config.yaml
d_shared_expert: 64
normalize_top_k: true
norm_eps: 1e-05
init_std_up: 0.0527
init_std_down: 0.0527
decay_fraction: 0.813
batch_tokens: [65536, 131072, 262144]
train_tokens: 850500000
Below are experts of layer 2 (counted from 0) of a mixture-of-experts language model. Rows are named router (the router's row for the expert) and show model dimensions 64-127. Each number is 500 + 50 x the weight over its row's rms, rounded and kept within 0 to 999. Numbers have three digits each.
Before each expert's rows: "comes before" lists some tokens at least twice as common just after its tokens as in all text. This comes from a sample of Wikipedia text that the model never trained on. Tokens count by the router's weight.

# expert 5
comes before: "|", "-", "==", "The", "===", "201"
router:522567514509480417504522606579456559531506498528461476523487474494490531541547568509488458499464520512540456615495509516520483542556496522469572530413447500462455567456466479588465525424460498

# expert 6
comes before: " ", "-", "|", "0", "==", "==="
router:467530546475440419555458502601446525485497504538615447529533534524471476628566495505424439437442514558533544542469509495493460511448477448532510527456469460478407517453454476488463599506478479

# expert 26
comes before: " ", "0", "1", "|", "2", "–"
router:405505559489427399551491582508450495481531505572522501560514527548498463557636477527384535331511491500459479506431394546519478564526501446458589504438527468504422583439462458531445589384463551

# expert 25
comes before: " the", " to", " a", " in", " by", " on"
router:473577532477511489536484547463544521464478520544506508577544457578420430511498492472506471426536451467584561570568473555451494521452514483450578595550447413472460543449560582518511521470503494

# expert 8
comes before: " the", " a", " his", " an", " its", " their"
router:429601544523372544518392500466508462506499555500501425528599466624499481512505522498454520381514459540533521476532455506554548484541481489512597552566474418531467540445501551522517605409522497

# expert 7
comes before: " the", " of", " to", " a", " in", " that"
router:532562525555490503516493434490458596471469466523506526566566464567452438553466541510495363495517499523580533563512468627484514535487473486539555628440411401564424547450532582477399536479515613

# expert 10
comes before: " ", "-", "|", " —", " +", " −"
router:425577489557465428522480558469417524414533524522530511487490503516455516505585542482450529462534503497509525472482490480512434519505489490505525535429471485520393577518491467538452606451496545

# expert 38
comes before: ",", " of", " and", " in", " to", ".\n\n"
router:501573594545479482565493459502463528435496553504505540563629504532490488495471462361469488411459444532515503575489476499528531509432487420456539561537383405520444494479501562529488542506494591

# expert 19
comes before: ",", " of", ".", " in", " and", ".\n\n"
router:481597496541424465510526541493457571466440532520504507623554440557516446558501557465418468421415476465551542500496522554537527544490486509428471517423399404515499469507524507486479598474512555

# expert 27
comes before: " |", " |\n", "1", "0", "2", "3"
router:447608489528442461496451507536442524391539552529547492489571450600465495590586545487377479537467551487541565482522444510481479501472471513426567534443433435515471527452487518495488547470559505

# expert 12
comes before: " ", "|", "201", "200", "199", "202"
router:492554565522438522471473545538442506432489535534525537578519537569465519542590485504441514377484557417557522423591548509526524519528484456493508464460446439500409613476547502571433510450492511

# expert 33
comes before: " ", " the", "0", "1", " |\n", "2"
router:453497468504464505454438511566389487452497505616507520539564519486450543501586475501411575468482495539527577523528464552560434491505431378501577556507507418541449532375476461567435590489459515

# expert 28
comes before: " |", " |\n", ";", "0", "1", "–"
router:489591494507531442542471551573444521405515553530526508509537493551495517535583490492383560535464507518506579490532483495523458522465482453447565546467471423499430517424479463506452522470525518

# expert 23
comes before: " |", ".", "–", ",", " |\n", "%"
router:466495511570532429540518550527460540411512487536445562493496434590525548593596509513436533507502508509513485452401483522533446525450513390401547502491404422546455520475510454532467605526504601

# expert 37
comes before: ",", " of", "\n", " and", " (", "'s"
router:461621613581442507587557461458404580424453516531546491528603438516461531515533571441422503483393506453566478491495505577515457577566383508421507510422421439471515526432472524529493551454541517